config.yaml
num_hidden_layers: 8
hidden_size: 640
n_experts: 16
experts_per_token: 3
d_expert: 416
d_shared_expert: 0
hidden_act: "swiglu"
moe_layers: [2, 3, 4, 5, 6, 7]
router_score: "softmax"
normalize_top_k: false
routed_scale: 1.0
balance_loss: 0.00598
balance_bias: false
init_std_router: 0.00653
lr_router: 0.000528
num_attention_heads: 8
num_key_value_heads: 8
head_dim: 64
vocab_size: 16384
norm: "rmsnorm"
norm_place: "pre"
norm_eps: 1e-05
positions: "rope"
rope_theta: 10000.0
rope_fraction: 1.0
qk_norm: false
attn_scale: 0.125
tie_word_embeddings: false
parallel_block: false
init: "uniform"
init_std_qkv: 0.0167
init_std_o: 0.00417
init_std_up: 0.0167
init_std_down: 0.00417
optimizer: "soap_variant"
learning_rate: 0.00216
beta1: 0.95
beta2: 0.99
weight_decay: 0.14
lr_head: 0.00366
max_grad_norm: 2.0
warmup_steps: 200
schedule: "cos"
final_lr_fraction: 0.1
batch_tokens: [65536, 131072, 262144]
max_seq_len: 1024
doc_mask: true
train_tokens: 552600000
max_steps: 4073
dataset: "wikipedia_en"
Below are experts of layer 5 (counted from 0) of a mixture-of-experts language model. Rows are named router (the router's row for the expert), gate (a neuron's input weights, with its number), up (a neuron's input weights, with its number) and show model dimensions 0-127. Each number is 200 + 40 x the weight over its row's rms, rounded and kept within 0 to 999.
Before each expert's rows: "comes after" lists some tokens at least twice as common just before its tokens as in all text. This comes from a sample of Wikipedia text that the model never trained on. Tokens count by the router's weight.

# expert 11
comes after: "\n", "0", "3", "4", "5", "6"
router,179,155,215,228,145,221,156,216,199,174,208,169,243,232,222,228,257,131,183,280,195,184,218,170,159,230,177,170,154,251,201,197,182,252,245,275,225,253,164,151,181,180,135,197,172,174,222,182,280,112,219,193,245,186,200,200,186,181,164,239,162,237,156,179,221,198,161,208,167,251,207,189,161,142,184,153,200,231,129,249,212,165,136,134,142,195,190,219,155,213,315,164,262,192,177,166,152,222,216,172,258,189,212,203,246,229,178,139,198,227,189,235,179,175,236,168,155,179,139,224,131,207,225,207,199,280,289,208
gate17,271,130,181,153,233,200,147,264,189,189,243,203,219,160,172,244,195,214,150,174,198,167,146,227,118,233,244,201,181,95,230,158,199,212,123,188,197,234,165,207,197,190,221,202,181,125,245,186,180,126,259,256,142,206,149,201,187,205,173,172,152,255,208,200,184,153,223,191,169,127,190,250,187,153,158,188,200,204,148,199,218,208,183,267,142,197,238,198,228,224,108,192,162,267,224,222,245,269,215,128,228,133,174,212,178,193,218,201,215,191,260,262,129,157,208,149,146,165,184,197,172,155,236,215,201,216,215,170
up17,130,249,149,177,175,137,225,294,199,192,200,245,250,205,180,197,274,219,147,188,243,227,242,276,195,231,264,202,223,175,160,194,220,220,195,207,217,156,213,189,240,210,188,242,186,211,162,185,154,165,170,276,196,182,214,185,146,250,201,168,184,220,154,293,248,183,220,239,122,242,150,236,247,208,221,256,164,206,275,213,231,215,175,164,175,228,220,242,139,184,189,134,163,304,217,215,207,139,285,171,214,122,210,150,171,175,212,111,191,236,198,211,184,212,250,292,205,206,176,145,172,141,174,199,202,174,205,208
gate18,172,230,200,236,193,220,181,224,256,200,233,198,228,221,289,229,208,224,165,206,238,186,228,195,142,237,201,186,172,236,192,202,230,186,290,239,219,233,188,224,214,192,258,156,245,146,177,249,199,223,215,221,225,240,146,206,216,221,187,218,178,186,240,210,180,147,196,230,208,165,224,160,209,277,286,216,161,250,159,178,193,213,181,238,305,199,194,238,248,218,198,238,301,192,201,137,139,170,167,145,237,175,189,201,203,145,260,203,221,219,248,241,230,174,168,148,140,181,112,202,229,202,210,172,225,210,239,236
up18,224,238,213,163,216,195,105,262,158,199,155,232,218,183,214,254,200,215,195,236,203,207,190,211,250,150,163,129,147,138,199,300,200,162,281,172,226,206,135,224,176,190,205,224,239,143,158,210,224,176,215,270,260,224,216,169,208,184,191,175,195,111,208,124,172,133,188,258,251,197,185,186,173,221,227,186,250,248,153,169,260,164,235,172,214,193,225,211,178,222,199,165,198,203,201,140,192,166,216,211,238,189,172,178,173,225,269,224,200,188,188,255,203,175,240,163,167,181,176,181,156,223,168,151,231,207,219,212
gate19,193,171,198,227,121,159,194,163,193,151,298,256,221,204,211,200,107,203,237,135,219,223,179,177,171,170,180,207,212,168,191,93,200,152,194,206,189,190,227,165,187,239,236,207,227,208,169,249,232,148,237,212,169,241,271,165,216,222,174,197,230,294,183,202,191,207,199,209,116,153,222,114,253,195,243,186,136,183,176,103,263,138,176,171,194,230,260,213,229,196,240,247,235,175,159,265,254,162,203,190,220,228,222,177,218,272,175,134,212,218,120,198,199,94,232,174,239,210,142,275,157,181,277,239,156,230,117,222
up19,156,179,236,163,232,237,152,210,184,235,209,214,222,232,197,136,219,189,198,172,114,157,182,170,197,146,170,197,205,201,257,236,254,236,205,228,152,193,186,167,183,185,228,174,120,199,220,182,128,199,189,164,206,196,181,238,211,223,208,106,145,228,139,206,248,154,183,194,245,145,181,221,175,219,110,161,196,183,184,192,222,153,191,170,165,182,162,223,173,282,229,233,181,232,167,208,221,216,229,279,169,278,184,210,210,148,211,212,209,268,183,179,205,214,259,170,157,270,114,164,208,212,134,153,162,185,221,221
gate20,154,195,169,107,243,290,134,187,208,240,227,221,215,211,181,176,203,189,253,167,259,125,209,214,226,244,266,240,186,190,191,170,195,218,168,194,189,257,174,139,219,191,251,222,189,186,164,264,211,228,201,182,215,174,225,207,272,275,173,229,223,222,158,184,268,248,149,203,143,158,194,183,154,171,221,252,282,215,251,184,161,188,241,186,168,182,155,155,197,212,204,216,218,122,219,132,226,251,148,180,206,197,230,284,164,240,231,293,168,167,188,190,276,216,222,274,260,230,150,139,194,187,183,166,176,238,190,176
up20,159,132,190,263,287,168,251,203,269,172,199,226,220,127,199,199,214,148,194,227,224,182,160,201,140,201,248,233,231,192,130,267,176,202,187,214,205,225,156,112,149,182,268,168,104,158,137,266,201,214,278,162,213,214,161,186,273,202,218,191,219,143,146,190,193,185,175,188,203,132,204,249,231,190,195,317,223,197,174,157,156,240,172,196,227,238,140,226,199,160,140,129,202,231,249,139,258,179,148,201,217,197,238,211,234,218,262,215,174,170,174,255,212,188,226,182,255,239,221,190,160,241,217,176,216,123,189,186
gate21,241,200,209,220,234,167,183,264,148,187,237,224,255,185,131,215,231,117,123,155,105,191,212,245,242,187,226,197,151,208,145,214,205,145,255,224,223,200,237,204,261,170,217,131,188,237,263,249,154,213,247,226,251,189,192,214,204,287,174,202,166,181,135,157,232,192,228,161,146,211,272,197,208,215,230,217,242,243,245,175,198,95,193,187,215,248,207,206,238,258,246,242,214,171,182,180,253,204,151,132,139,191,231,186,231,193,220,174,198,193,136,225,131,208,226,226,122,183,159,278,235,275,219,253,136,186,231,233
up21,212,161,176,196,220,256,133,186,230,81,222,130,215,210,228,184,228,161,147,209,162,233,170,195,182,241,170,196,227,237,176,249,214,132,197,211,201,216,258,180,205,164,148,228,200,184,158,144,217,170,223,190,209,233,149,248,200,248,218,200,124,173,192,188,257,208,88,241,158,176,201,189,226,203,164,209,179,304,217,179,192,192,184,194,206,163,229,183,106,122,241,173,275,179,187,235,278,201,201,182,180,165,146,218,123,164,194,186,213,207,233,253,184,194,250,203,213,147,246,253,284,161,206,202,208,179,208,174
gate22,188,149,194,227,168,177,217,250,209,153,191,168,186,191,252,237,123,179,217,164,187,208,219,193,287,185,154,270,165,257,146,196,254,107,191,203,253,163,214,190,159,239,209,227,164,237,282,264,237,182,205,239,154,172,181,169,165,204,215,225,180,202,218,224,166,158,202,159,214,203,258,192,225,252,244,152,162,261,128,155,174,212,216,241,209,232,284,209,205,213,221,237,285,217,176,180,187,179,228,205,246,205,221,218,123,269,209,194,160,210,204,169,188,210,156,201,311,244,143,197,171,174,165,201,143,291,212,142
up22,271,210,225,220,211,233,199,177,134,171,227,215,197,177,205,209,131,211,221,227,246,239,204,204,171,224,253,182,174,275,179,198,190,221,237,217,243,241,164,204,301,208,305,264,193,175,212,215,162,234,155,166,232,142,143,224,140,213,182,170,323,176,220,180,168,218,211,191,156,195,184,201,221,232,176,157,179,230,202,205,185,188,151,250,247,51,201,234,127,225,165,214,243,238,152,179,210,193,254,143,211,255,191,246,153,150,173,223,246,223,249,170,174,180,158,194,233,178,245,120,196,163,267,201,257,203,206,213
gate23,171,181,215,182,225,171,168,205,139,238,231,197,221,186,152,194,152,178,216,237,167,153,212,196,267,239,295,256,177,184,217,111,252,186,260,150,170,295,218,170,223,258,265,200,258,201,241,194,236,155,189,251,182,199,170,226,124,217,210,188,171,187,220,178,172,126,243,232,143,237,181,217,140,211,193,170,235,189,199,143,131,156,202,239,228,196,256,176,239,244,195,187,200,120,222,222,212,265,208,220,207,254,228,311,253,161,237,174,283,202,204,123,141,203,172,282,135,240,185,266,168,209,269,227,77,191,233,164
up23,240,236,174,88,145,179,213,172,159,176,210,177,209,202,289,200,172,219,162,230,134,220,160,225,198,235,162,179,161,165,268,248,195,182,147,114,163,185,150,186,268,146,230,201,195,257,182,251,160,193,272,170,207,137,207,174,210,166,198,137,238,188,216,239,198,210,265,223,195,251,231,215,211,212,215,207,136,234,196,177,126,277,219,215,170,173,198,178,148,187,186,251,285,205,249,199,193,136,270,177,208,127,141,192,154,217,161,151,214,308,175,168,249,188,241,260,192,129,146,127,187,163,198,194,214,169,165,217
gate24,190,221,95,226,186,188,261,246,140,261,253,189,211,149,227,244,135,232,283,208,197,262,192,255,267,230,216,240,213,160,168,209,141,222,211,143,188,218,189,171,170,154,231,204,249,185,176,230,142,242,156,183,212,240,101,172,234,270,254,229,189,149,251,212,206,241,165,187,153,206,177,236,151,166,239,246,194,186,256,178,258,197,221,159,166,217,161,246,187,187,210,185,235,168,179,184,222,194,153,138,270,167,148,212,228,205,270,184,126,218,131,172,192,276,206,227,166,151,110,190,203,200,227,180,162,182,257,216
up24,256,242,182,184,161,237,136,276,132,266,178,216,169,212,211,193,255,177,206,169,185,153,226,199,202,173,144,191,234,196,215,180,249,159,288,179,198,258,222,150,240,225,244,108,200,217,170,174,183,168,205,317,154,152,246,112,203,190,191,148,172,217,214,186,231,172,157,262,239,204,259,167,239,235,256,241,209,210,175,224,215,170,202,188,182,105,215,240,128,226,239,204,194,238,182,260,145,280,219,208,207,224,216,153,233,229,169,219,218,207,131,234,226,157,197,284,190,194,181,255,159,219,215,206,221,190,177,222
gate25,255,137,172,170,174,268,201,180,221,203,143,174,178,210,245,95,217,191,249,217,200,206,184,174,283,216,195,198,193,164,207,129,116,177,167,221,236,238,211,161,167,152,216,202,166,228,250,220,216,211,151,257,210,187,261,240,170,151,132,253,268,192,201,249,182,262,182,218,185,204,172,169,201,195,154,190,171,216,187,219,220,247,170,226,214,230,244,233,202,186,167,222,229,227,147,215,191,214,172,140,256,224,250,291,228,244,141,231,172,225,231,240,255,116,227,125,239,203,142,208,202,180,251,147,275,179,180,209
up25,184,268,193,172,151,199,179,136,191,242,99,136,93,177,177,236,209,176,187,209,261,265,261,245,211,246,159,163,225,93,255,205,177,168,268,257,219,268,200,166,142,218,172,140,238,155,171,216,209,190,231,174,185,133,238,228,209,143,136,223,129,144,229,210,192,202,201,162,191,168,183,191,227,187,201,245,186,225,205,180,212,251,256,229,184,248,212,203,230,193,222,171,230,188,139,273,230,227,212,224,195,170,158,251,179,142,218,158,130,154,157,169,173,178,225,210,220,203,133,228,199,148,194,177,180,121,131,168
gate26,187,208,140,175,237,170,209,152,201,228,202,265,191,180,171,254,215,255,213,207,204,138,270,139,162,202,207,242,200,238,230,217,157,208,189,278,168,244,137,260,249,186,133,114,214,169,284,172,240,193,233,267,237,201,257,202,260,214,206,211,166,315,205,222,205,235,227,207,188,274,153,270,200,175,239,189,221,217,197,229,254,167,238,168,181,241,151,179,212,208,145,201,142,212,176,201,191,267,125,192,178,267,196,275,235,209,232,232,193,177,183,163,225,146,218,168,254,244,208,222,137,234,184,187,162,223,211,213
up26,211,144,147,162,217,130,229,206,213,217,191,254,203,142,269,174,209,195,173,207,242,258,271,161,175,204,186,137,168,224,250,192,186,191,210,203,271,225,218,141,205,263,224,203,248,192,222,253,211,158,220,139,253,165,107,291,175,209,247,218,127,211,214,204,238,235,172,177,167,139,126,238,180,206,230,272,212,128,281,247,217,244,186,232,208,231,149,171,195,200,244,238,209,181,153,229,230,196,261,220,161,148,221,219,213,126,226,280,199,256,233,201,185,152,205,235,191,310,162,115,205,186,241,202,169,222,115,227
gate27,223,196,269,290,269,117,229,235,179,276,261,186,181,256,184,188,200,224,197,184,207,234,202,167,170,239,243,169,201,204,117,231,256,230,183,237,226,238,194,178,229,180,210,218,188,286,167,163,165,168,219,262,201,251,216,195,168,219,174,204,292,194,222,208,183,161,205,203,241,205,200,227,195,194,157,144,273,204,161,214,177,187,188,125,206,249,191,213,213,184,166,199,214,217,190,199,215,287,231,181,219,150,224,237,281,235,201,219,257,80,190,197,162,331,172,156,150,167,139,280,177,226,191,205,277,177,189,245
up27,171,294,218,151,149,197,250,251,189,122,244,172,224,196,230,231,194,243,226,185,216,115,245,167,202,252,255,221,141,182,170,260,151,191,147,164,237,165,262,128,203,125,226,201,190,159,232,202,208,183,187,227,255,224,184,204,188,161,205,238,170,201,174,213,226,182,271,250,158,228,206,157,137,152,273,211,236,203,266,221,179,146,269,281,202,179,169,152,267,138,198,233,160,214,211,172,183,301,201,170,163,207,167,174,184,256,194,263,184,186,148,202,233,170,213,180,268,274,171,156,181,146,204,192,222,229,235,162
gate28,170,132,207,224,133,239,238,214,178,248,190,202,196,191,278,205,158,214,157,275,249,163,248,194,200,236,161,176,249,287,204,246,329,255,211,157,248,164,218,256,176,170,248,160,171,168,236,177,248,140,197,195,230,140,235,205,274,199,149,208,183,258,209,184,192,141,140,166,217,188,198,163,197,227,227,185,226,171,199,203,204,155,185,214,173,151,222,168,215,183,210,121,212,169,195,215,138,186,256,220,274,150,155,203,124,186,179,248,188,200,195,216,191,233,181,252,179,179,202,164,210,192,209,255,110,251,178,210
up28,192,226,203,185,216,266,177,209,184,252,256,184,212,189,187,255,151,155,177,265,127,201,197,223,143,185,201,205,194,265,183,141,267,233,217,197,66,200,191,193,196,176,184,201,186,177,216,137,181,208,196,173,205,161,246,201,234,237,156,213,132,204,195,231,180,187,109,224,197,275,179,185,187,257,219,235,261,160,223,167,303,137,208,139,184,225,272,176,215,150,195,207,252,199,144,264,268,183,231,210,207,256,206,178,188,276,248,215,98,144,215,162,164,191,191,234,259,210,169,185,170,222,218,250,209,139,243,161
gate29,197,173,204,177,171,170,237,146,119,172,149,223,242,186,177,150,197,255,277,158,268,199,196,237,230,170,256,189,234,160,193,148,258,154,195,208,176,159,173,169,257,173,195,181,125,175,204,205,202,225,188,269,291,181,225,210,213,198,206,222,185,199,156,260,222,187,93,175,212,255,191,187,201,140,236,141,170,148,200,227,205,220,203,241,196,180,182,206,178,157,185,144,208,120,163,228,149,197,189,169,230,250,256,231,176,226,138,190,174,180,217,213,213,168,150,218,152,242,138,217,297,222,148,207,217,149,184,242
up29,179,203,230,128,215,229,239,224,212,206,222,266,222,248,163,187,240,183,222,184,252,233,150,169,173,177,215,155,131,126,144,191,249,213,233,202,190,165,207,127,192,243,246,201,125,203,113,161,259,205,157,237,156,163,225,176,177,174,264,151,167,134,198,165,218,242,208,264,170,193,172,139,198,131,187,230,217,181,192,277,219,237,177,146,204,190,202,211,207,205,250,218,210,144,152,176,282,197,164,185,204,159,241,192,278,189,263,257,211,167,236,205,205,246,208,205,191,260,160,202,237,215,214,246,181,191,212,215
gate30,252,182,196,240,158,234,227,194,157,135,181,217,182,195,202,201,145,198,175,173,243,185,252,181,211,166,124,180,213,218,187,150,255,279,199,152,135,179,204,246,185,146,187,138,319,237,230,121,254,247,165,107,190,137,173,179,204,234,233,136,207,168,169,138,245,222,181,221,177,236,247,191,208,165,187,166,245,253,203,192,200,184,168,223,170,128,277,198,187,182,244,241,165,180,195,262,202,264,138,247,234,184,238,109,191,224,187,240,250,182,205,210,244,196,210,164,217,228,135,149,187,157,169,212,176,165,249,181
up30,229,116,243,180,182,169,206,227,220,204,140,171,207,208,155,156,237,193,262,162,224,234,186,176,206,177,209,201,143,278,203,166,193,157,203,218,175,245,146,233,198,256,275,161,236,250,156,245,200,148,260,278,178,230,185,244,256,232,177,259,219,229,279,220,181,189,155,201,200,201,211,196,224,220,219,190,163,206,172,208,166,264,207,174,197,158,175,234,152,199,158,231,230,212,255,169,191,240,228,145,257,142,180,138,219,201,174,219,251,181,234,218,117,171,273,205,210,128,175,170,245,195,251,248,239,158,273,157
gate31,187,192,228,196,246,178,143,198,98,173,195,215,186,163,210,238,106,117,116,260,217,168,234,182,229,241,209,191,248,219,212,231,125,169,175,165,144,226,171,108,204,283,197,225,227,220,228,183,267,185,189,146,178,120,183,187,152,180,209,223,148,157,242,191,160,279,133,204,270,206,225,128,172,173,195,166,214,220,277,135,208,181,225,233,187,152,225,171,175,177,158,191,170,184,193,106,145,234,188,193,205,143,164,212,323,201,229,241,207,236,186,223,258,188,165,196,194,206,203,222,180,192,152,234,158,193,201,215
up31,129,202,98,194,183,192,220,202,199,180,147,189,201,194,181,191,139,141,222,322,236,169,206,185,150,231,179,181,130,168,210,205,197,218,213,138,245,231,197,170,244,231,162,216,144,205,143,126,216,195,174,175,189,200,263,197,232,173,122,250,266,237,176,263,145,210,192,215,242,209,124,187,188,206,224,176,210,220,223,232,195,252,182,161,199,246,246,161,273,215,190,204,226,194,232,137,184,222,184,197,210,173,221,262,230,191,190,263,187,234,217,194,201,213,199,148,315,232,158,185,280,210,165,213,232,184,181,228
gate32,87,323,177,251,228,164,286,131,160,226,214,210,235,277,206,196,177,237,210,180,220,151,227,145,149,140,188,151,251,231,225,220,291,226,187,194,135,252,202,225,179,252,134,164,172,298,190,186,219,185,197,236,239,215,272,180,152,196,183,169,196,131,147,166,248,278,194,197,226,148,137,214,208,264,178,185,296,195,177,204,256,188,202,203,206,190,220,234,204,212,186,264,169,210,189,203,212,206,194,182,154,217,179,159,165,237,217,185,219,236,255,212,221,163,199,163,178,247,203,178,162,178,274,217,206,260,237,174
up32,195,151,186,181,209,122,147,232,171,235,188,207,259,238,186,224,220,196,206,219,266,134,239,155,223,145,142,222,179,238,204,203,191,239,212,209,206,192,223,216,166,213,168,174,231,147,202,234,197,129,195,162,240,145,205,207,203,181,215,216,274,170,215,220,185,281,155,232,162,230,95,180,201,166,225,240,166,192,133,292,239,303,188,114,254,184,202,228,191,123,177,199,255,196,200,237,224,211,135,108,181,205,204,217,159,211,209,268,198,195,152,186,222,233,180,227,116,156,247,201,276,240,208,248,204,204,194,205
gate33,231,224,170,218,235,196,243,236,205,231,207,191,221,218,264,171,133,162,263,153,287,176,279,142,239,179,145,212,221,199,141,217,240,200,237,148,188,106,183,188,155,208,124,204,220,246,158,234,134,200,213,220,226,164,182,171,211,194,198,222,138,124,271,160,245,264,218,238,229,198,208,231,167,200,215,216,214,204,226,141,277,168,179,218,239,215,275,183,175,180,180,208,78,194,270,166,276,209,197,257,159,163,205,183,250,204,185,174,198,158,177,255,153,231,243,199,243,202,244,170,185,196,153,197,180,168,197,218
up33,240,256,191,266,134,170,188,220,170,120,220,173,117,188,186,210,184,218,222,282,230,292,139,202,203,194,260,216,248,214,223,208,162,175,243,153,211,198,173,183,130,158,239,200,182,147,156,254,157,196,167,184,150,218,229,218,247,226,198,159,202,241,219,204,211,234,193,215,239,225,180,213,204,189,267,136,183,178,253,302,211,183,245,162,197,255,169,174,221,191,197,155,187,233,195,231,248,147,222,172,191,253,276,242,137,92,167,185,204,186,218,221,232,180,216,192,173,221,199,181,185,189,194,262,216,249,191,154
gate34,226,267,135,181,138,173,153,226,213,211,152,204,181,223,220,163,208,245,197,201,263,234,240,184,204,230,188,265,172,155,205,195,217,188,200,187,186,201,163,250,136,217,163,169,199,234,120,225,226,306,190,196,189,233,248,221,217,218,123,188,280,204,156,237,310,251,178,110,229,192,186,140,257,254,132,155,203,205,202,220,169,177,183,132,191,225,244,218,218,227,109,180,189,224,149,145,196,267,144,212,225,260,239,281,183,189,260,197,167,212,197,165,200,166,209,230,199,229,180,261,155,228,140,235,206,259,218,197
up34,170,264,230,197,218,163,208,278,235,198,228,180,286,117,144,242,105,123,179,142,101,145,263,143,182,205,220,205,226,216,189,209,192,185,295,258,205,166,143,202,314,145,186,171,156,254,147,227,242,248,172,246,221,248,163,234,172,150,210,125,246,200,220,174,274,154,220,179,174,207,233,309,153,133,233,184,224,202,203,180,204,145,192,190,227,196,197,203,203,163,216,127,158,219,223,253,100,254,113,145,225,200,200,177,161,207,248,263,151,221,169,130,207,162,204,212,220,233,160,162,192,206,158,164,133,169,203,160
gate35,184,211,239,177,222,185,196,227,200,210,216,263,241,153,243,165,167,159,195,199,126,140,213,254,186,157,229,199,173,78,130,264,190,234,243,197,219,187,205,190,169,170,147,190,220,201,113,190,227,221,205,195,192,181,181,193,149,227,206,204,164,254,210,210,215,260,174,205,189,169,190,193,174,129,202,225,299,190,156,190,146,228,126,213,151,259,229,130,226,213,240,247,180,189,173,205,196,249,264,214,204,170,165,261,213,200,212,103,200,99,150,260,154,156,212,209,228,255,172,230,195,154,216,232,205,167,189,196
up35,260,127,262,274,206,138,212,196,235,263,230,162,175,196,135,209,226,182,164,182,179,203,240,176,183,209,206,155,263,282,191,185,177,171,195,244,228,189,251,252,134,249,181,173,230,209,143,158,293,183,216,165,251,93,216,186,143,188,211,210,238,263,217,173,195,227,197,206,188,211,155,187,246,173,252,167,214,185,187,189,189,209,169,182,78,171,260,169,164,156,208,232,189,199,292,104,166,232,131,216,185,283,126,207,182,242,174,188,201,149,179,148,238,229,187,195,163,248,206,276,193,211,198,217,267,296,197,221
gate36,186,188,184,210,172,233,209,140,129,190,219,188,162,167,206,261,250,197,155,184,206,206,188,213,247,229,264,230,230,167,200,98,258,169,180,221,244,181,277,236,203,191,196,197,252,241,240,191,146,200,198,201,292,242,174,264,184,265,184,227,234,185,187,198,226,154,232,273,191,235,243,156,151,214,131,167,213,254,194,170,209,224,190,189,107,194,136,250,169,197,202,144,181,174,124,207,180,207,250,185,176,203,187,239,83,234,167,201,116,232,173,153,190,189,173,274,238,188,247,242,227,143,213,232,165,204,185,192
up36,208,290,272,254,191,177,224,216,216,191,233,192,224,227,231,176,235,188,188,256,203,221,262,246,126,198,221,165,223,145,181,194,192,223,223,168,202,172,244,205,188,217,235,158,128,159,214,220,233,215,77,207,166,173,262,158,168,136,197,167,195,174,266,265,208,191,245,234,166,210,255,196,221,250,137,192,199,188,186,194,189,215,236,93,202,153,214,160,201,233,175,199,263,172,264,195,203,201,194,135,162,253,213,240,167,214,287,196,224,219,155,171,210,193,211,248,239,201,209,256,195,297,180,246,235,219,240,160
gate37,235,210,286,257,286,221,209,275,125,153,179,233,195,221,173,183,250,157,190,217,123,224,224,253,154,150,242,179,195,189,161,201,223,189,150,197,239,266,216,250,208,193,181,177,199,233,179,206,219,188,213,244,161,199,219,179,193,130,196,205,155,199,278,208,270,175,244,227,240,153,231,267,187,219,166,188,165,174,187,219,226,145,328,189,242,144,311,266,199,162,173,196,164,203,245,144,230,196,225,273,196,182,218,248,186,174,203,161,188,185,195,177,165,221,116,165,128,129,153,200,214,182,173,272,193,242,204,241
up37,196,218,208,233,132,192,201,190,225,242,171,243,211,160,237,168,226,202,194,213,183,259,128,158,202,231,289,257,188,97,213,183,208,230,180,201,192,205,256,213,252,209,267,221,179,228,159,203,227,220,230,192,168,150,180,241,177,170,181,212,261,237,185,157,199,228,205,191,190,207,196,175,212,154,137,184,182,201,157,248,249,106,180,218,268,158,281,220,181,210,103,239,234,185,188,205,252,227,157,199,200,220,225,253,196,218,225,295,141,223,194,189,246,241,209,245,193,256,187,167,159,167,220,215,153,230,176,101
gate38,121,287,147,226,178,222,249,227,74,219,156,220,237,264,222,150,156,156,195,259,163,240,155,254,189,208,133,141,212,193,166,129,247,180,247,183,220,133,251,245,205,213,203,192,287,163,246,221,187,198,175,149,253,211,253,210,253,220,187,234,172,136,251,177,271,189,166,218,227,267,207,182,188,137,162,224,176,178,163,183,250,250,143,166,216,195,214,224,200,201,208,154,150,225,273,183,196,177,248,244,232,214,269,123,190,137,177,191,180,154,231,184,193,188,206,225,204,270,235,214,236,219,177,244,186,125,174,215
up38,152,214,208,206,242,153,253,286,170,224,149,189,165,174,196,193,179,231,141,174,151,218,248,204,248,212,152,203,223,168,241,189,201,220,180,169,225,242,203,256,204,214,219,210,215,172,224,198,199,169,149,220,230,149,210,215,181,193,246,182,193,159,200,275,176,169,263,161,211,188,195,82,115,217,246,200,259,184,168,218,229,228,199,222,127,231,227,205,248,200,187,181,177,236,271,175,220,168,218,198,223,258,198,181,222,200,194,215,206,185,189,211,206,168,181,255,246,219,241,223,209,202,281,248,197,171,83,161
gate39,185,216,159,173,202,258,178,230,163,195,149,229,180,208,165,147,130,220,223,201,242,176,267,188,149,179,196,214,206,229,247,179,252,204,198,135,169,176,219,191,191,173,114,205,217,140,201,218,247,181,222,209,240,226,260,219,179,243,210,213,164,163,247,204,182,149,218,307,169,207,203,258,255,274,259,164,234,192,176,151,234,220,242,218,218,206,115,232,184,230,149,210,215,180,207,159,195,207,199,160,133,227,235,224,130,197,215,144,222,172,232,130,154,258,281,317,184,242,177,256,289,219,193,174,158,230,246,268
up39,156,200,163,198,219,156,180,216,196,211,218,132,246,214,215,194,129,216,205,246,177,233,214,293,120,201,247,205,178,174,173,231,212,140,226,160,204,190,187,178,180,175,180,139,242,231,204,174,191,237,235,169,155,171,186,247,165,254,174,185,201,224,203,197,196,226,123,219,220,162,183,190,160,123,189,229,215,229,191,209,186,264,130,246,217,153,112,244,248,152,261,155,219,198,199,202,232,239,233,227,158,176,187,258,157,261,234,239,210,188,208,237,132,147,256,205,135,203,194,236,213,178,224,196,251,263,185,298
gate40,205,188,261,177,191,220,209,201,100,187,235,150,174,249,136,223,239,176,201,225,234,145,221,223,210,205,227,161,233,179,237,188,184,198,124,269,163,188,253,211,196,218,189,213,171,130,229,223,245,167,212,255,263,305,207,223,198,182,146,218,155,237,224,227,258,220,201,189,140,232,216,190,153,163,151,173,230,246,191,185,199,202,183,246,200,225,276,256,244,193,188,190,191,222,251,217,149,208,273,177,177,190,227,232,169,222,235,291,216,191,170,197,189,161,158,231,241,202,177,150,162,225,231,224,189,185,191,249
up40,194,120,216,185,116,214,151,249,143,144,190,213,199,208,130,180,185,192,247,193,199,220,202,254,192,204,138,180,197,235,269,198,195,204,230,226,178,152,246,159,196,174,253,212,140,147,181,179,163,240,196,131,235,185,232,193,286,184,203,217,229,182,152,195,303,226,190,134,237,214,136,204,273,217,257,176,245,195,196,199,178,198,179,237,206,207,211,206,198,210,269,207,196,161,170,239,218,191,200,200,168,153,167,181,179,169,226,196,227,268,177,130,214,258,188,170,257,187,205,183,243,223,168,191,228,130,162,242
gate41,241,214,156,125,269,162,190,280,297,154,217,282,245,215,159,236,164,214,260,112,161,236,143,136,165,217,168,215,242,254,211,148,295,155,233,218,178,146,188,236,245,243,224,164,208,251,252,206,210,224,171,216,143,181,225,166,213,220,241,138,249,167,133,259,218,189,223,157,119,185,236,246,195,117,167,197,201,171,144,206,256,175,222,209,202,162,258,190,278,181,171,153,252,207,221,239,209,177,227,191,220,218,155,185,230,212,156,215,241,169,250,200,179,227,242,185,159,209,167,243,135,177,211,170,141,250,227,223
up41,144,151,191,235,165,198,184,155,207,241,80,139,300,203,230,205,167,210,219,202,211,202,217,203,197,160,195,135,194,166,217,187,267,166,173,200,248,206,236,123,166,238,143,276,206,133,180,219,146,229,173,130,204,228,156,146,194,254,110,248,123,234,147,179,215,157,162,207,176,153,185,206,200,246,221,181,106,266,174,181,231,180,169,110,201,233,200,216,235,243,157,179,262,162,195,303,202,184,195,174,229,268,232,183,169,226,223,260,201,185,249,146,189,214,191,227,194,240,203,143,174,100,182,208,203,196,196,184
gate42,172,224,205,157,242,95,239,246,163,207,207,263,158,131,280,247,171,153,181,197,224,97,191,185,266,151,168,174,261,258,225,184,346,199,197,257,168,213,170,195,183,243,259,235,200,240,221,193,210,237,193,277,158,191,132,178,186,236,175,290,176,150,189,272,195,172,202,214,152,212,160,156,253,175,167,209,203,210,235,177,210,190,288,218,143,223,267,252,192,153,163,150,128,194,257,197,169,148,217,228,174,214,199,106,158,282,257,232,241,291,236,168,242,268,175,233,152,221,232,135,202,234,186,171,181,203,188,162
up42,208,240,263,172,218,208,156,263,160,221,160,195,246,166,252,229,175,154,153,179,216,158,238,250,224,164,201,147,203,181,223,256,184,235,200,284,150,240,183,99,187,197,256,204,123,187,189,150,182,215,211,233,186,189,189,154,180,207,203,155,222,174,176,241,256,172,216,294,149,195,206,198,226,164,232,119,148,198,161,124,158,164,202,186,114,192,184,271,200,180,172,248,175,220,172,166,224,219,180,209,191,198,192,168,203,190,210,178,210,242,122,257,260,228,254,237,237,216,225,235,199,187,216,126,200,168,197,245